config.yaml
n_layer: 11
d_model: 128
n_experts: 64
experts_per_token: 2
d_expert: 128
d_shared_expert: 0
activation: "swiglu"
moe_layers: [0, 1, 2, 3, 4, 5, 6, 7, 8, 9, 10]
router_score: "softmax"
normalize_top_k: false
routed_scale: 14.0
balance_loss: 0.00491
balance_bias: false
init_std_router: 0.0313
lr_router: 0.00218
n_head: 4
n_kv_head: 1
head_dim: 32
vocab_size: 4096
norm: "rmsnorm"
norm_place: "pre"
norm_eps: 1e-06
positions: "rope"
rope_base: 10000.0
rope_fraction: 1.0
qk_norm: true
attn_scale: 0.177
tie_embeddings: false
parallel_block: false
init: "uniform"
init_std_qkv: 0.0453
init_std_o: 0.0
init_std_up: 0.0453
init_std_down: 0.0
optimizer: "soap_variant"
lr: 0.00716
beta1: 0.95
beta2: 0.99
weight_decay: 0.014
lr_head: 0.00941
warmup_steps: 55
schedule: "wsd"
decay_fraction: 0.788
decay_shape: "linear"
final_lr_fraction: 0.1
batch_tokens: 65536
seq_len: 256
doc_mask: true
train_tokens: 563700000
steps: 8602
dataset: "wikipedia_en"
Below are experts of layer 2 (counted from 0) of a mixture-of-experts language model. Rows are named router (the router's row for the expert), down (a neuron's output weights, with its number) and show model dimensions 0-127. Each number is 128 + 24 x the weight over its row's rms, rounded and kept within 0 to 255. Numbers have three digits each.
After each expert's rows: "comes before" lists some tokens at least twice as common just after its tokens as in all text. This comes from a sample of Wikipedia text that the model never trained on. Tokens count by the router's weight.

# expert 43
router:160157077154126163131139139093128136132156149103134160149168117140099144141128095097133147162137094158154115154156104076147134115124128123142118099118077114164151135137115131144116127122106148105122147129172148145147111138171140135125142156131142119060143153115137185130179163101066132101151116116143171117125134114151143120089142114127152130160099101114160146150151120104131162103116
down3:118097130134135112087092120141098146114041092149147146128142106126107120076144121150147105119125152133147130090158124131158121143142085139138081117145065150122103103078128111171111135160118133167108148114126132115109195104115130149136126104162136106137166146157109136094113164160128118127088134116114131133135103128109139143123128168108119159112129130155133133139119167138085139167135
down4:129158162188131179149159153115134159111135123113059161138131075119074176170142155101109115145103136171127113125141131072143131150099117101129128133121110168105137164139078113120123136097144112132135129143103102109136107126112111108109122145143155111125121146093102154105100121116161138112179139124113139128144144131179106117137137117122098138146123099172101105112130148144147123148093
down5:141136108154136102127114107119124134121146091142101150138128104108100118141162096111094111121138124154184113124080158129142126136078077114116078112125141110139135106109162105151119112110130111149135124109109079143099116113147136094123120145148119166110082137165117126105131101147134190137153107119080127153125166085179127114141107103114150129136090122113132135168093158129110065152127
comes before: " |", "s", ":", " 0", "ing", " 1"

# expert 9
router:087110114160143118154128136137100084085109113145152121149080115111078108104141078107112167095126118111158131152082099136117098115121145149160127130101097162131107112133133153114117157114099120103131145118144120125157110132111155104137084109109142193122112123123108124154153117095148116119153085159157116156156135128117130087123130156146141175163108090173106159092133138155135101151131
down3:130128127113135063122089127119099167065152170146115124141109112116071114095125149142139136129108153098150158093093136086140111094093148128085119149111133145101158143125101139104120098118100138161116125125126163151124102125149102093137129140145174136109157102178139133129169144153146127127129123115110102079138133142108117083152143109165121109137168075124130101139124115128127151157155
down4:103120166118103094117116197127093139113123105144131162152107121150087163134133149109097133171091141114109142138163111155134116143121124123152131139132141142083132136109107161127112131105093109123103101148109126117124107155054107126175178106121103097127084127123155105115116120122097098135141121102166086096146115128109123180098096119122098152134126126137132120108103084127095094160141
down5:137107132119161128131125124138142125153124145170109164113126150127110149126099139088127126096126110145116169158150165119142103142131178120077090110115160141155164105119123148104122104127107107140097118116129157120070132130118217129135071137101108106132137110118128110094166129148113087106081129128106115116115091149118154079151169131111112175122133154143144125127131149140172114110147
comes before: " a", " been", " the", " an", " also", " not"

# expert 32
router:138099132168112119091104142157150107153123138106118121159091144131147122149117144144130127102134091095099094175142120094171140059120123141084125149145151157150158149092124105114142155168137155137129120107125165144093159119152110139125145137102161112121114107150126090143135160123131113104169116085133147123077139126105134118163148124107122146098147145108089113163143083171157146095098
down3:104133104079097154147161171121120110091154132129119141185112127115153173144115188153174102092147151096082181144138161165130114096082136124121127164117129118125145112118173133096149148114156104132101131134112141162128111112092134120156073124135129122150133129140166143134128118117140116133123110151162157134156148139142154119076116085112113133118158145149129114109121117128092122088125
down4:156101123117095175080153138120152126103111143137155105155110126164123142142136159145117150157160144136115119123107114147099181151096118196102155202128141079096155135111154135115113111123084129135131116100145122118126123134093095114163120144144109117146129140114095164130131116154121141134106148142143162125130101160125135140110133136123117073135114122148170135157127126073131137065101
down5:129121121117108132185102097100127115128108110184180149125145140150125151105097160159103085096125128144108093166153097083158149146144093096113172124111143117159143132153088108082105102148119112125137102125160124146123115129141156169139139102122130121103115124143156152132122119095148136141082126143138084115103087155131093093141132138137099131126115090165150126107121119150131176159149
comes before: " |", " and", " of", "'", " in", " were"

# expert 1
router:153154072106142136153150116091131135144134130116148122107132118131082114158134124104139126140143106140137116142104096089076128118145083112103149139142152098112079099143106110158107178117109125099138142082141099178119114150148135128121149134172091121178165120134113148119146151165104086160128086112157103129140102156125136089128162100127135167149136126139137142067125145112153154141135
down3:120139080115164060106125141110128122134119116153157144149107149147090095119108120110151154121118136144102134097156127132121125102166114129143107129121123120136139106123139149075105105077145139120135133117186174124125090108106126101115106108113127121128168098117134141126148089159095128125148108123114181133127099139118176146084177119160116127205139096132157116145141101112104145160138
down4:143168104118033145134152123120116161090138125106122060152140163126110104130142071123119148105128158156136156150146148121106088149139129140130147106130132121129099109098131163104149145122138154106156118093132124116146158113089107160152102108109115084101114100160139134079135153106145114129176117145116125106118145152148137126117110150120129174110142090105111126121114117156170113151149
down5:160098117163143134104116162127124106097140133113151136165103113105120177105095142130140144126115148170152057095116103103110161115160110099121119156148127156098105150134122125135105161136149172086079115115141113127156177083126124119141141112141121140117142123212122124141137113116116146095120157126124123111125091117131178128107099121131096142137124085123119110082149119107111118169127
comes before: " ", "\n", " The", " was", " %", " Votes"

# expert 28
router:086084151154117134136114130163120134178115108149109133162138121174147143094148147171149138123164146116120094118096150138147116124160181079133118141129133095173110126123156115107087105128127146163127136144129087128105123135132108119133113114123114090116106138088106110077138120112157133091109177181132132127120151099150144160150123129175112117134103166146129162159099104126120137084101
down3:119137125177158087134145099100137114075127143125140123118124116150102110150135155122116093140151142119108156097112078151138138148107114067163110134170124143146151092159151116133125152133125141143139119138155164099204141149115150137141142139144143101104126157124171117121106092136150181136117119159098136087104166138134098065136127129133105145140109107179150101138126122114157105139143
down4:121147121140132141148151110116154115126096071124136137118109132100144128145085178139156102117131148123199143136095166111091170108147093100109163116131122119124099102126133108120130143118108100163134138090119177152106144178082088148142136144097120108146136121148150141162153133159118139110114087156161149121130147148123086090177149146156094126111150088116125116167149128114128129146119
down5:134126178151148066134101129098125119081149157107086161123134128146133133156114137117138124131114104153069174129095151077135121132167108141165152138120096106176160132134139135117127172134166144083118136097149126126118152159118136138118140140125127121125163101164136144105129115161110102113101103152110142120133187152128133130157107135190111178123124143113125107111113121147141091161145
comes before: "ed", "ing", " to", " of", " in", "."

# expert 58
router:150122126111090109152144116093135076112169103144141154149106115109130132129157156142113091105119153118113174115146103145127096139124140094162119121126126150091153113115107099114110118120092134106164096148103099104150158127125110141218143128097142122135170133111149108157146123058100135142110176135116125152166096129153116108147131118117156143143130105140141118152144155124129063115117
down8:141105119139145148074098118150070136109146111104123104146112135127108104085146143111179119137135119131173109134144109154126122133126130120139138146112096091124111157100153144116131161078133123117094129111163141145144083113121121123183105157165147151092107098089099084134123154111166154135127137125148093138164136159101120114119101121182127092131119119115153139179086141106118115087110
down9:125137146110134126110159101148077131149177149091134094097125123180151103150154133079161118119103103146081138102139101159127140145111106151125134132169145082085085131161109153129112131136154158158114133153170142099134079106114161124124147100162138143117155091144109153123114130161148130096143131143121127110130090090133122114114143125098170112085145148085161121104102115138123140135142
down10:122106101172129138144130165111066135119117074146163133093163132130130181139158157143088087127105109140138146119118131140100136119134114108168144112123143114135161156134107145143142148107142145141115107139121118133086059151145155137126150147142153144135146125135185088114117157076148155179135132080161161082118128142131111087120145141103154158116132160122114110120101134132143110119131
comes before: "\n", " The", " He", " In", " It", " This"

# expert 21
router:121106135153084120135145122092092141095169097158127152097093117153080113152159147117142142093131122127144144135126100161157153139127085136145120135116127109162094138121179129127127113177126155131145134210148101146133128133107143140135124131124100113135115096099101169150156148132064155138149151112121131121089087153141132163118072113134130161126147103162147100141137117123140107104128
down8:119112117074136150163124137144176145179122122086129125123144117126124165110120145125097121110136177136087110138131132151110173119157169141114126125154165152139078129102120135119151111123134174143105087158141123112110124127149100130190143106101100153107089111150169173144111095162146115093092162123107137132120132116137132178148133118151131109152171128109152136143127131141161115139177
down9:158169106109130137117165136133138151147098109102136113172108094155126141131166145118148124107161102098088150123131144113134166134117125190123134114144124132132122106120147157112131129134133122131145097121117192137139177109110157135151097154174107113151130123152140173170113079114141102124108176143170110115152085085155146126101105120178137151109111117134147091147141130162111163147141
down10:089166149099152121132129163136103066128122121129086123158129130136130118127137163140132163175107092128103095132170119161099110116142106132135145143137153125136113107102156189137122143137134152143144125134119152119177104100115098147114144105129121117138180142171127142112123105112121106075139136112124141104168142159058130195146132118144145105150085138127135176104111128128136106145116
comes before: "|", "-", "\n", "The", "==", "==="

# expert 45
router:101117125103140130109137134120105142136158131117132129080165107090078101150135153124119101133114117156108120144124128126090134057148105162137092158143110139128093159146118122139137154163105150096124182161135113152116112136166160095138140123154132133088181106130145182129173129109128128145131095149145133165143147100118125165141137115106165105131162107168151104123093121167125148168114
down3:107164119150179166100126105131150113142114151136105124133124121083100093111129136103136147112065156173067116111131116151143107107160127136118160111086123136126140138142119115152130112091128126126142129135115127123124156166141117146102115130118125148139138144091084114124124154107151116160141168141058127082137145068126112110122135118096161096110130152190147111126125118172130111124170
down4:138096109092109114130162095073117180096174142151134110144122147098149135142120124150124109167128114132098106150107168109146121091108099173165129107154155120120088091122149137122070150099151113144123147154122099138114134100112099088141157128147150107112133142095133086133148125130150113150078132094122106125151101128078116135149153135092138090111143150107113124146083120145162152142132
down5:121142116150108161090168077114123175109127148108094178139146131139100102104139149125113094126104162154121096120105111127146138069126106115119134142142137137136120136127110145096110125102093148123141187132120150083098113091156125112140116103116132106126113117148163071123141081116152113175179131124091159150158130130124100160127125159115156077122106131117132123087133128085135125148138
comes before: " |", "th", "6", "8", "9", "7"

# expert 47
router:110137125131109105160116113075157145065161101088086106146134131148166093133140103123164109148161131123110164128096104159086102138148105107114104145160138146114088125132165144143123142109142157107157136116146100138163098134145137115121120116140179122151137093118083153116110132127133125125111121095134119120172144131112165089118140148116126079128132115199115151080134151110128099141125
down3:113143178114137154104149153108113121166155150111148090154124144161136157115124165110129149147144143148141131146119156134117125136175162146133111155158149136109129116101158130135138108091107117086122169134138140114169142106070110117104176140108147102169146128160118141068172115137152109098151097098141122126127098137105133143141153091080153117114150156117109186112144139105150169144136
down4:113129176149095137100130100133149127118100119127134100126087137131143137165125150118126172125176163127146166116118147095110148115120071122150122174131119177130144111126115143134169112123145087126142146113130131130118149136164089153105061196106092099154118132121126150120120157081103173139115118112131152137124146103114106099105107080127133125105107133120112170107143148077127130154129
down5:118142138099125135122113146117154168166123163162132129112125162109098162128108149119111103089118152120135139152156119145130086123167126141137095162132104097123130134102136106149105096144110137110172129113113122147168091109139158137120141109094146119092133195100082090107150163118121169111124080119139129144092134179110166115146135139137102097119144119076180104145123130162119107099128
comes before: " the", " a", "s", "in", " his", " their"

# expert 10
router:133134152110114135126141126141156142153142054100126124151124112157152145151128173118122136161106081163091153152136166162138109133107168109164145131130159113127142123150111134111135137142094105148111160143108153081169086101138088112144105138109138104142115160086063100103113103144147131132166123111137131140095157105176134072143113098158141134113138122139121141087148137136109117120146
down8:114091128122103140161138112123133145107106103135102072151125119130146130140109104072074135167085115103115155146132092087120162120125069085129116153135123143156111086169118140173118123157145123080153115141149127088150163122123141144114144158124165147141126111172093128102099095114138120144140108131085122125145121122135106099149120170151095142123131123141138133132112150139077129175137
down9:118135157142119109145133140128126094147161137129107173120163124172111128186112115100128139137142150130115138135123092127137146207073172147160161143101097135102124119154129123129104144128158120130135151110146121170109128071116163155136103109108135126101161143141128098113081135141130155148123126182135125122126151161073127109089120140120101136118164136146145187164128122091149124127134
down10:148106145100117126079132104136142101135136119145131113099129138173130092125127167110133102097143153138160142128096165104145161184130115102094147134136129138149116128126156132154105103111144103105123096121124143109130115117159124155137128172142086111116138101138166139147132152136085166161145159168069131116143164099116074088143087135115151116092122165142132147174116127175164134155132
comes before: " of", " and", " in", " to", "s,", "s."

# expert 4
router:096127134115099138117099146132111140075139092117127131096128151136131130109115096106143118138127125118127145128134109110097153144157122111149112140105139146135128120151136170107141138105095148167149143136151136102132155110111128106177135146147133126134191114157172128123136101085107162109110090147118161137137094153106152127126088140168097155130084091136099110114148095113144048156058
down3:145156132131150106192162150130141145088155136145090130134120142065163116141140104103088135143090108116129122169087095088126118120148207116136118160100130121122111122107122122121138127112143146120140157156125131118159145114096136129086165124119135130143096105151102112141104143158120116143065149139153146127145137156138097085120119130105145132106167135179150096123113142144114144172151
down4:109105149137150132164139120146115147110133145138143114109089143186154102135135131132150089099101114149125164111106121151102173154116095134093107111141150106125135110129113117139121163149067076100156122122153079159097129147158114136136105138120114108135157078141148102130130131100141114145093164152131148107177132131085107125115147108108187112105128090192111127129122124159133113111154
down5:113097141136171109150128159129141138123105116058111116116122111130154146144134090115152139148111146134133170148132129137140110176108166172174122158111108165142100133133150145116127085145124126101103101121120115124133123115096124115137140125152097157202142117118141137133081107108153138073147119152124133163128176172099151154127183129106136150106133147143092084125112121100151095140137
comes before: " the", " a", " his", " an", " its", " their"

# expert 22
router:084118115166173122140154103112138078132090129109138137101110064162149139120164125117087156155122127152136114101133176119127103102137096155137150174108114128147126078083116123155154131153101117122107135110137164089153106154129106104112148131146161102125148092108091169153100139107108122129073122127142108118128126161175157115100135142121165150150148106129110117147125110120150147148130
down3:086139156123119161131128147167079117125118140125139095120107124121124113130116090115140098166120122089135080154106127121124121106105164117152116125147141114145145120182134152101181149155113113104140133150078107134141099177133132106093143124124145108113146111124168074130143066100159133126101134141158138157143150112103149139114154142129137117116111098146076153099160094130178112164103
down4:149107173123119101135138132138127116096153172156171146146088127135160130155121120162094150080104156143095138166114126098162131159149109145162141125113170150131150157093123160118149111111151142097133099123143125180093143137171123117133121106098132142094094137146109114139158137114149106142133132166142161152183123100156124158089140143110111159095136162105144121145108161158094157127141
down5:120119149144067088154111138192128176115103126116143120123096073084151147133142142149145161156140165125120151114089083174132125129144114118120121118134133177129119135133118108115133135097126113105104118125096099156117123120123122101162116148150165174092126131124107112098133118123096129136100136139139152114090129158118113122131119100145177150157121128133122106139082143146134082107054
comes before: " |", " by", " to", "ers", " as", "ult"

# expert 44
router:101106140150141128116157118155152067099133129163155127149115157134085152121083150167163155107118146099152134144115143109139109085129139115120098145118113085126159134119167117149110147146120136130097155114124130116161123149098172071131151138098143114095129121114149100129101097109143144140128135172146150094141086123128098098080134155133149137151081090140120175109099135162121084124133
down3:142120153105159125104101121115102124136125095140153141091111131169139116101134118144117154093096130126113117124142108149114097158144168093112121138182106146147114105143112154054144150144112162130080144133154142136109114143127100143130146101095127146124127172174125153142145099142084127123159119065067144119123102127108114109162144133155142134087147111158146103153107141107146158146085
down4:108146138098084115164097133126141190171150105121136104090104180116117096151150078119110127090169164135113143092117145144099134104104137129157106151141145126133134083134095129110115101136148124147134116132095177181128105083150133100143103135103133129128120140141122167154158144117113137161105122116089107119094134086128164151111092113158119162139105133126117157146131153102157112115116
down5:116094112098148108114155130103111178144124161115144155146118136080142080133116106139102086135112142158093131090123170130121082120110125146153112128153129154153124105090126104110129140147109150116129190150105133121129136151144093167124103094164167157134103107131153143164111124124158135112125122089088142149123162100100166136139114153117159118151166110098103161181121123153116086141125
comes before: " to", " in", " by", " a", " on", " as"

# expert 27
router:170117093117126144135116110080150134117125138140089128090152132115068141159111107086120124158152111157126116129090078100105150117168119120098098142140100096137158091128123113151147134115106150132164173115098089145115126142128140137123134110187091130123124082130096180156128118145086103122137097113149120100157157157162117120130146087137123135135149119142110162141087142130114143110089
down4:111145177100143146140102125110126163110136156118135123109122168121155117145103138104143163125197138148133089096130148147154150157142134095131119123100094099147125089166163116160130137131121104157142122120127121121142142153102118112115138099138092124137105121099088097127084146130097095109114137099159129143096101180178102120139088148105150105161134106158142108121066122127101105117172
down5:159136123115117088159128171156174100101175119126173124108140124061139142157127146175109145123120084158111101163158106115099111139118178086146098134114113125133130153144112106136159110146143116114152076129129118127134104107083137145125084088157133137105097122135139100110132097106088134132133166153129138149139128128109132152152116149101117135149141151113129161137113144106060122136158
down6:132085112142083156143080145130169166113113108145110159112118119163131123107095120124150107119119102116107141107162135158151122116132157144132095162169166105137149070120121126138131124116113107093166115136154159104171067095137116138114104179137123117096178134096129089117137082110129132128109137142174154136135107146114152162136102104135129100112141107098164128104128106119087146131119
comes before: " |", "5", ";", "–19", "3", ":"

# expert 14
router:130123094087159133124118101101176050139083151123135136108132151171091106145132136159130091114145115124139114152119080099135133119125155159134105148122154155111125119142118135117138144118104114119172121176111125143081145131163139120146135090173095099154170144103095146173108100118133138156113109112119140126085121141141131152137139126119137161141148077123145154113132136150088104178134
down3:102130133137121141120122165149086130064111130124087142162166104105124088122110139134156146165066150127085096119125159143139138148134121109127127163127109112159143144155103118130097135092133071144093183174162132118123129152154137138102099146091092144111103116116142178114123164151153128124122132142137154168114100141127132139113127083126107119128158172150114118115136113162142146161113
down4:132169102143133115088121109086151161122115133151095125155140168125090129152100142145146142119149088145167116124115132131118096146122136112148136116123100138134177089156186156133123131100166130179166119119129129132115132072096108113097131096112105109109123149142130100143091085134163082138129115052123152134118137140152131137139122116133130154122139118095133075096079120115122135116154
down5:024124154128140149123155142141143105162099097147114163143118135158125115165136126124134109112097130110190149114132107131084100149112136161152126127139086152118142121105137123099109076133131118096101150158159146156093133145129142119156088088144137120109110127171124080147113126125130138114136137150086132119131162094125162155128124103136135124151165126094116119103135166143117096153150
comes before: " |", "′", "9", "7", "6", "%"

# expert 60
router:151146072102140137155149116089126132144137133112152125103133119128083115159137121099139126140142103140135117138102095091078124117140083116103148134139158100109077101147106111158105176124113125100143141084142097175121115149147136131124148131176091122173169121138114151120147152161105076156129086116153106125142100158136129095124155098129131169152136128139134143068123143111152151143131
down8:141155094098154102103134112118094138119174176164085127133089140151109164116125130101104098115132067149118114151143162153122133133137121132122116102090094141147119121129098131118125164117169164075116121121139118163139120139111171104132126103170119117150145170089129127135146117106128120125131108080170154102098140131145162134160156148116130167121147165155143140090125172174118146138138
down9:085141145051111108094157160102131147169134151133161105126121132094116175073137136116116157116124116125165161135125139093172124096148117118121150126139153144134150082115145111145154102111123090165122190078116105145158147138107131148135087121100135119127169125149131143171137133108132109120174136114092134133133146108108136117141109101101159100144103109104096124146112096109125119117134
down10:124128118092117151148179103149127141088122108083140131116090143148090136119116090111181141145109161123085114127109124135120108166150091108089121138172119163109141164123106146142139117136153160160138148091099093125135109154137147135093198133110098110113107113147165148139114111153129130131137119109097128143120103121146099129147127165091114122112118130165116135217133145150134133138117
comes before: " |", "-", " 0", " ", "6", "8"

# expert 40
router:158116142107155134114148120152103172139172084096117147149126136111139136123090075164134168096131156117074135096102140099141151134143141127105125149138139122152134173134163116145183111158122163132131121136096132131108097158121149148125135136130155129156116166168082079121126090121123137091136135169162117123146051117118121107152126136124136098149153138144128151170150142093125130123138
down3:115130120108124140134126113103123152141140139145112141124128102136126087134183139133113129183098119073097112100123191131123128120126129169111084118120118122137148115119116126161079066122147082128141108161163130125076089104137137111161128136170135172092125117142105129132130138115085106125164154109113146139150150152132135109128122114120133077097158088094143127131136125124069157099149
down4:128118143114167139151148155132123155167142146136146115151106122185127117116117094181132090146145127141109159134125124110143102133145133141202095068142130117120148139143131122085137159119137119087182140103117151131133118111133124118147155125152140142132107127102145125142113119141126143144149157135152114159117118145101091095130110151150144051161122115177100121169117140135066139121081
down5:163113113155110153159136131172119136100113158170109124117167111138115154112116153086075134087134161112137099153136134130139142140135116142124122155126170111166105163153159156166161105114136136162129135125096107143109166136125114142091113105111142183124139132179082100122169086147141129130096125091179078130152132124131139143123151162092136109147113129160120108129122113094133116101150
comes before: " of", ".", " in", " and", ",", ":"

# expert 16
router:099104148139157120154078138077098126144156122122132137128160133172103106136112123113096100094129094098121134104137130106118149137149125105143114168115141099164110090155108116136090127096105078121138167153122119155162097127146158124134099156089128147153122154105161139129137172130133122083151153131117110118133127116129158104155129127075120148104105147134136163064126079135142086090122
down3:131102165144117092125079107110144107121136109140121146129128153124154178158126133166132177089145115089128145111072139140121113155144134113129152094097135117168153158128135148117143129140132112106147131123084123143166115114124160083116116110164113130111125104175150118120126139140133093113107086099165161123131120136063121184119147172150114184147122153120143151172125141123134101146154
down4:146155129099110090112119138140134115084128156141149132098113154141160102151100100171125151096132148114157100146103109095164135142137082159134120109122123157138152156145155100086119125169144134116109110121135143143156140090142094122142172071124139104072135135150086145141097135131138108148146127111164114142075161133151105146133164141187176132131161097106135122107139120139134103152107
down5:169126145132133121107118136123120155114109129131159118153160129150155167123108114154133135122106083146107085082150149129090107118113096135141105136093065177104097121142184151137143098127126117146143149114101104192116140092126084079131106176140103127150158060143094126155131112131114139159139122105127143108125142141159139150128125131128130161133155113107123151148099122148162122132165
comes before: "s", "ing", ",", " of", ":", "er"

# expert 54
router:143109161112114112113121145171133074139094154128116109161146104090146108136141111147101089151143155094120139121127170091166101100125106107142158091122144119121147154132134085146128136163131145132144083114156127158117147103130104094133104124117166157120109123085070102158100093120123117117116114164160115127088122126146146116160129178112088160099087130160121132169125134104120099142146
down3:136150104142082125114126110078124126113125148171161163156109135079161159087130116133142112105144121146173150132123154118135143149144114120163152171105162117104108132124181116119124124132123155152157129142112163149131107084151108101129180103144119128119149082130132090135128130159132135131149097203118128137073173136139109162146128126131144112128114142096130120116095155095154156119164
down4:118115139132178140131151126165114159097142111146117174145116121101148167142118127141128120128176133101150091130106126107151074146099159144137132101124107115142129144121104149108116123107154164067141104150134107078129071096111159099104125111138163161139099135141132106095145128132137191112136127162157131153148123138090140123146154116120129182143166104168119140117099124119098102164122
down5:143108082137126093132111130125153102168142122140115114126081137160112088159093130148057138142125147109134119115129091118119131136105123188114141154136124142140113119153096121130120136116183143086139139100112134132147199128138110146121151133101134117185158159147118158130150155072132114122149148120145113120136099105105129140103175109115124198112104097121121140101135125143148115110093
comes before: " of", " and", " in", " to", " are", " were"

# expert 52
router:145159070088112158147139117093129135140154129099151123095138115122101113165102127117107152132132085147139133150099121079090133129124091107112121149109175113104100119142099096148101171110103137098175145125141103169134101143125116155143150118174086107151123105140127139134159145162101090142120094116144099117125111161118122101110146085132123171163129123154100161075109140115145144139118
down3:170140102115138120145082130180148125155115129156158153127066130085126170164130133094154157134150116105069141125096140173125100133128110123082140100115129110152129103108136145147095118149144106095141166121122169083144120185106106139161103114181122125165139128135108097134142138144160112103131114107145098135105127107136101149116129155139099110111124175115121132128136090117127148103140
down4:129103118137133134111139167163126108121101161135157120053132124166145129122130108131112119174129071099075140128133119126132168115135118124143118095118126149176159108117114132109147094136148130150127154158112154140183115143093184129142117161122134129120142134125117108131136134132132100156152156129076180185100107136131169155156156149129156123133132103103102147136115080113098121101146
down5:120176124140133141134109111124143081105133122138147119120115121146112132110147048097150152117109143118142113135122138091152105105121115163127112162137081116141157117147153144128136110122134100136156132133155115171125154155116124139123088138139133169130087097112123119092130122137128152078147128101165127119160179134179133122100115144103145206108084170115157147123124117148081146097112
comes before: " |", " of", " States", ":", " hold", "ress"